config.toml
d_expert = 96
router_bias = true
init_std_up = 0.0334
optimizer = "soap_variant"
warmup_steps = 200
decay_shape = "linear"
Below are experts of layer 8 (counted from 0) of a mixture-of-experts language model. Rows are named router (the router's row for the expert), up (a neuron's input weights, with its number), down (a neuron's output weights, with its number) and show model dimensions 112-223. Each number is 128 + 24 x the weight over its row's rms, rounded and kept within 0 to 255. Numbers have three digits each.
After each expert's rows: "comes before" lists some tokens at least twice as common just after its tokens as in all text; "mostly gets" lists some tokens that are sent to it at least half of the time. This comes from a sample of Wikipedia text that the model never trained on. Tokens count by the router's weight.

# expert 84
router:112110134138117133119144112110141125113113169117160124139126109122113117069141080105130167124139127188144109152128089115139131123112141125143123122132108088153156116090152131117145137113117135124121107140172080121125084162100155171185144126123147129142119126158125131084169126151110123131174069148124146138129142132136131126184089138131
up0:150128098137077110133140097137156123088101088096128153084106118121129103147104125100140165128122118145120138149177146120161106123117107189075105150151103142162129142138133144124108110110117144136138116123116155116117122113135170147100134114110112098189106113171108124122106130112139091127148139118111142139102117194105100169118145097138
down0:106134128127107131140122156141141160110150148122146151113089147120169133114125144148087198145117113153100150168091134140115121150126163145113138079100125164140133122084115115109116117142120081161124083155132098115116124098159123136134134123127136204092085165101157153134085150135158177097083135124098163142144117141093146117102111125113
up1:140173117094134104115125140122090171116083151147117127110100125107156167124144170126127127131095149175180104120154118136128098138132151128131101156127123103141177155143136150148182143102068183127067141113151131142114112113174184137144123109130147101148115112114143116118121133098115124120118094173156150162126080144157140129162110105104
down1:150083120133123156112137137125149123137119122119123070141100149101128119103119122137192154125143146133109115160144057142151154092123126135159112113109144133110128140136128109141119127119160093097130146135108140135090139138135077147153138120145138131111158125109090137142117079136120169143107092121058134118146136142185135176094095092114
comes before: " the", " a", " his", " least", " an", " this"
mostly gets: " at", " At", " near", " During", " during", "At"

# expert 16
router:105116179153124124122156125091137127115121118125163134123120102120116130056156094100090161138122128196133112112118104123124134128118127112147129116141117141136135145100121115125140134122129126109135126139155094122137105129094139161171127125117152128139129154182134127097170119136135155122129065113113128151113182132157129118187085132127
up0:108086134096102080101132127098082165128103142118118162120113130088118153149185120165145153131121135138128168139143134146164122100096129125086172112121092127144111121131119145125149155136152120128127122155174135159136110126128135113109141111141160128154128089140141152147145120139085110140133133097135115168116125074161142108061160137124
down0:131101150129142113167096114135116130129142131084136123183089139096150156128138093139145098098176122099150171132126128110129166137140157131095133124123146142126054150170156125123128170127162141137129092115122105100105134146104106097177111126126093107125159169144137091125116097113139153127122149109146111182134117143108155171063103151096
up1:127123135161154128100147118146154143109092110157127160109111157080111114110121120114166146159129106126142135145103108151151117080120146091150149135109134095134096085168134144134077119110131146151153136132145122103146202156119136121162144116120133167176146100129102120170142154153107113152121098114105142142124122187162131120117124141171
down1:133135105130150089113106141132139100119140154139151163117109125151132110127136121111131146160094092113113094118123108125122086077134110126152084172146093154144138162120122109121123132115149120153094174135089110114148130120110094131145127116144137169133122157112128138161123141166118099134102119079101127135154120182146168165112137119139
comes before: " |", ";", ",", " |\n", " (", "\n"
mostly gets: " FRA", " ESP", " PS", " ARG", " IND", "FC"

# expert 53
router:140135108157133096116145110111144177083134134148145157156097139141151126113126134136153132127086115140142149134126136128121095122132136115173109112161142109150157114083140131136189148116146099089145138160170086175085127166103127093126138137133155069087143117133159111103149121126153147136157113087136097127106157206162155095153137106110
up0:132174114132108140102107147171118107122131137162135138087139112110121133118111163123123106113113126148140115153130092110127143125146120155159158107133122085145166141104076135115128137103085126184139163166121140133091109155126120151143124170127165107116144176147140135133105144149075146145126116124080127157155187115122156126142119164108
down0:108098118134162088131087138069127156109103112102151081132171087141154133123142112118102127096136118108171122127109141152126145146113100115144114139134084093165147140096129178107159106123145126134108128132123137103123100101144092148113149127146076057130123113130137160109123132107147110159116118144151136110153124124133111134110115080111
up1:123138127133117148118138129117123126110130145146142133142097176136138129086134153160123133144154076110136174086146133100138138122104116112132150146110148139130121144127093143155125113106125147119123170102151145108089110088120152114148091103104139135087102175151108091133099123152189144157131148161116096106095164159118152157101152112141
down1:120095080141136158135114129078136096135134116116109140152129126135119107046165117126126133180109121112130131117117107122170142153133109142182081119119128130136128138135165114120164098114124130118184177122131158127098108166147108090108103141113146122117106122136167152129134170120139112111134104140148143151155139111132077126096140133139
comes before: " the", " be", " he", " have", " a", " it"
mostly gets: " that", " who", " which", " to", " would", " could"

# expert 77
router:101122179155121125117156130092131125106121108141156145124110085129103125055143096108115161107132132179134114126119115126119130128116123129137121113139120135133136144101130122111142136115134130106136121143153065129131106120115141159176128128132137129145118169190134119090169118133109147128128062111110133161116177130150124114179086142122
up0:081153108132173111124129102106156123140128105149117169137125090130113146139107100168141142097093098125129110158131128125124119127122127172125120136127172152156158126161113111145158156122107146104118088061116132118151105128191113136156125120118154079143103111113080156142138102139138103117153096155116139149120096146121132105164133093140
down0:097150095108103127172084088161146115136145116117117134151120130121081119130137166120150104157143110093152138113149103123152101123143134125166144088174143102130127109104128110137142106112161122113144132111164138104127148150147124132173132125105132129133154133105139135129115141098132137163111168126126067149089135116090156093130083165085
up1:161160080143104133139112119147158175114096084108168121133097163114130143088146117104119101091107160135146121106093126175107154127102154116100113159141130118153098098129134145155130157156119066143162114114130118154140097123137092130104144098134142136120136173168111116166116101169133123148163134163149153104138124160121135129124149145152
down1:124177126175180109099171137113139158132105125110087186135114148104133138169101114116143141161123142104112121146144103160118119114146140089103154127137140118125124119164117099101126098138141081139096125178121148157120123082101116131088145166129098158126130105160193147113156138086093117134079104100097133115118124131135142161114140150162
comes before: " |", " to", " a", " that", " –", " he"
mostly gets: " According", " saying", " object", " guilty", " person", "orro"

# expert 19
router:101118176164120125122151127083134131122122133139161131122109098127095126072164087105082155140132119182133110122126106119120134135122112104141126116134126115140136162100130114142159137118123132116139116141141089128140084131105134163183133130128148124137125158161142119093168121134126152122128073118115117147115175131149125123175095151126
up0:132199074161094115119154107141128125120123132157134147130122131115095110165104119140133152125105107086149128133138142160090145115102149128103115118101172059131096131115125155110143179126141129148121117147137131136115140147159126145121135131108120105138111148119134141147104077162139176125132141130086092094107178136126143083115120178158
down0:133149145106094137129094154110158121105127116154141117113099146095125126138156123103171124161125091122124078128093133102186165136129161150145147112139093113125149149081128153134133155082124151089141104122124167158120182110114157097107141096126141161141135135151101098105155134141146073106132106151118122143099131139144120159162144129131
up1:116113146155137099138084148126159145073166135139156129137112138136151157127182102139128136160153112113157142136098110172085133142112139173132175095137120165128123171140152129152139073154139137078201104124116106117118097126154167108165154120106100113147121121136120140138110129129151173125150102132105135123176173133162099097147140153134
down1:146119094073141136118121091154083093149173103120102147134139112121112088167136136115099154111160132164161107125093168127124111079114124133134142098100101157129109148171109088133134115137141165132145153147149105151138092141151106152159136128117109136099119070121140162153122144146159154107117133168126139152161140133129098108127161089101
comes before: ",", " ", " of", " (", "\n", ")"
mostly gets: " manager", " guard", " rival", " editor", " chairman", " friend"

# expert 51
router:095108176157119121123168119091130127113124124129149143116121090127111125055149101107086160145128130180129115129117110121123131121115119091146127111138118128130136133103132104120136138117131121104131121132150095128137112131104132157181132131128151126140124161179135120090164120137125165127129065115118130157118171124150127116175092131120
up0:138100096136091087117120124122126135107104141162096121107124099165137100155133148171157120143119180098102091107126164118162139122135138102075133111100106152133126122110126099095127146133123125070112090133111136121110135128131135113098144149125098148126096151145133174112114171189150098154161119128175181122125095097117153082132137147144
down0:143097094131094157095147096078148146077113106108118153140106145129108134139120117127116134145135107086132154121119131115123128118145110126125113144145155093097134149114167107087103125097140161131124110140132110151127116111138098112138173137057139159132135148117106169118129141158088084141099137175117151090129136131163106122094092125122
up1:140134141145138150126114116122155160108120143102083111126060081129126108138131103103114123132096109140150081113146086133137130134116111132153176128139109102178142126145166140131115088112148128151095164130110089107089168096134075160127134136135109126124120130165148139148139124111150135175123180152149122139102116168143091101166138109118
down1:149133120092135136131146126109110138154135123119107123162099127117134078141121092109105138088104127095128134159161115161125106159114148077115156113087120100164142127117138133111100153163152140147093128132101124116103150112146162101159147102121129147164133114167117124129147119164099135093152115144127135165081076097132123148134118166109
comes before: " ", " |", "\n", " (", " –", ")\n"
mostly gets: " Sweden", " Switzerland", "duct", "ZE", " Indiana", " States"

# expert 80
router:091093164151131120118141120101113126114115117142139129125126138116107125062141080093106174137133122181140109136100114128122137133117138102128137109142111125142134147121126112114151131119127139100119125145152084141147107134125131149157127134130147125137136184190133125113167111148131168131130064093095124136117162131148136122172096132131
up2:111125112147130088157131141137135125106133144099100162148080143123140149117127134142108099152147149126165112138115054149146126170117129145107131118135112120164113138094136128129115113100129116133094122158108167143102140132156111122085132085118119137135144147119184139097081168158125107133128158133137113077096132142116121123130164122107
down2:098144158133115160141152150128119132096160136089122110105129097135149145162114127095134155111110141114092135104161148128077092146102077102137113113155138129126134165174089144138158146122135104136124131136100099135116137162160116047170093141127152134094075163179110142104128111116128179123113164102090187121094121165122113111150164151119
up3:146122132146125143096113129111169071120132133168143176155104157112141161112133127123131095080131122117102179121160123153099133106117125117116182138115096125155123124133113131120102145138098136068140121115110156152110144116143143159106126105130151131136153155130124095077066128124159155161082141133109158101095103106116159092171135114130
down3:135144147137137128181123112110147155138124131114081132168187148177161161150147131139155146147101157157163143140106099116149107134173078107155131175123161187118130125111132153130119117162101122120106094128082088123154120143162099097153140126139135167122150097090081184130136103110141159130100124174130125153114086147132112160134121128119
comes before: "19", "20", "21", "14", "16", "22"
mostly gets: "20", " Soc", " COVID"

# expert 69
router:103124185155124124121159126092143130120120117142156128130112094120110129051157086102089152126131122197130113125111090124119131126126126111125131115130121130139133157096135109116144135120129127110137130135151080124135105134102137157164136127130144125133119149161133122084176118134115144121124061109114123159116175130151126121178088139129
up2:108148139108089135133158117151164123155160153089156141148151135129108087112140143117093141147103115109110131107118119146122112145151102127151160117138085114132065098132084149114138118119106123135108106135112106110102138117113141148145130085146135138147126117109114073111127134151121135168122171130136157093125139136128150094119124149136
down2:101091139165142118153142121132108108074116106114080086107125117176098133158132181119139136135125132100173132135154151136095137138145112086143147148162163101145127148116138109099114163097110147137141146117110119165148113143105132080106154135116151177150064166152159120102132135102129162128106084134134140129106101103140133152149081132116
up3:103098097103116089095133131194146160066079126102174144132123107116120161118141125127146158122099115163110144149135144121092172110148088087145130113123120151139137167106139121153141095123150166159113104133098121142140119103107130129162147113123139080125079118120089121128129174154134125196161113090154114092127128151116167132118135121141
down3:112106120087144173143115097118144135079147134118124154166131133121147166124107175163145075179139143133164118125123090101124118117117092155119168107132129106147151128182126144092112161163137132149094139135120112148161110100118145117130093098145129134134102145140129112078120086101147129106144143115164128108121082100071160094121135108137
comes before: " ", " |", ")", "–", ")\n", "."
mostly gets: " October", " November", " September", " December", " July", " May"

# expert 31
router:153119160117125143122110127107111141112103124148123120143129103136143127105146121105132170120110137192144125090117128120170134102092110094149129135173131110134151159085142169114143156122110127059097091132154056126151088108111139139185130122132142089142099154201135116102136105119132125127144100093101121135131170129141134090159084125122
up0:124109114093113151080048121095161177126109156127110134121147110177181136116081147136121100155061096169176130109102124119136127120129099112135101145142129132129116156145093153108125151107108170121137098115169144120157120157167143095130149169113140102154115122094109127108129120172105125168139158116113099122116090133144139096127111092122
down0:070092127135117149120079071119169137102148148111112164151138122111095158125118182173151122086129175125119118119139139105097160120164150107095115120165123116134114083120109127114127119148131118159101108128117119131118140141160128158132106104123146137082131168121146133092127145135131131164114121121136086153146154108106087158098120117087
up1:151147094131169113100142113117113125114135154113141151088149149164147137143141162133116153105142125134121137145160059068150117152124155127144124146137163155125138062115112124106119118112128118131109136160097135126137163126119086179109122086093142154118114120107116111121138126169160130148137097176131091093150186119135117116120145130135
down1:169171134160156126151140180111151149108151139072135136131114124177112099105124053145120148112143136096162115168119094113162121178144114116078113153131107146108075140120123106135182135104141174129148108135100129128125140143121087120117129105142090152122127124130138167146091157123146149122191142116145108119118148095118146107103104118155
comes before: " |", " |\n", " (", " is", " and", " /"
mostly gets: ")", "}", "]", "\"", ".\"", ".)"

# expert 28
router:113113178151124123122162127095133126114129132127159142121113097127105129061151099113101146127129131190134112124118112123117130125113121103138130113136117126136136147105129116109140135119129127103133114134137097136136108133106134159178128129129162130139129151165127124079169119139123154127126066112110126157116176132172124118179094139123
up0:119139141150134093151126170112153112111158098121156147118140141134129135095087081127086117133072145089148110113085127103119128151133156160156139115136145086128166157130167134108142108116154101137144103128123120116104053139142142155123173116186144120163110125182153145105103133107113140118147115190144101110125154104124132090066140099147
down0:138120112175131113133126092132145119172148103069067108166135079116122131140160114130134142127101137079117132142127133119144139180118157096146094145105131093120141186098152124145126128112097098128120123122172072122157125137156167122125070133123138167146123122112107151112114109173112171102152122099129172143126143134154166131104167103114
up1:073136157114155121071132105124127125100109166093148089095119166139107160161146157124122104142093139108112129132097133155113133109144117082110187129155129123113122145117125132148104087098093073142146126157121152122130147152153182129096126123125147113119142146154098156115120178156157143128145182113134153136137162107138154133159144117125
down1:099159149135144103125132149127126127152074173124135149112112117153125124130155179153104105134106110175129133151138120154106136123118120127095162136133127193122096175148112086112121094145141138095108139154172134126115111136135116133071135149145121116116101178098140129111116136128088094108128124149151139120135186120114148136113171131130
comes before: " |", "%", ")", " |\n", " (", "°N"
mostly gets: "″W", " Aviation", "NL", " cricket", " Brew", "ー"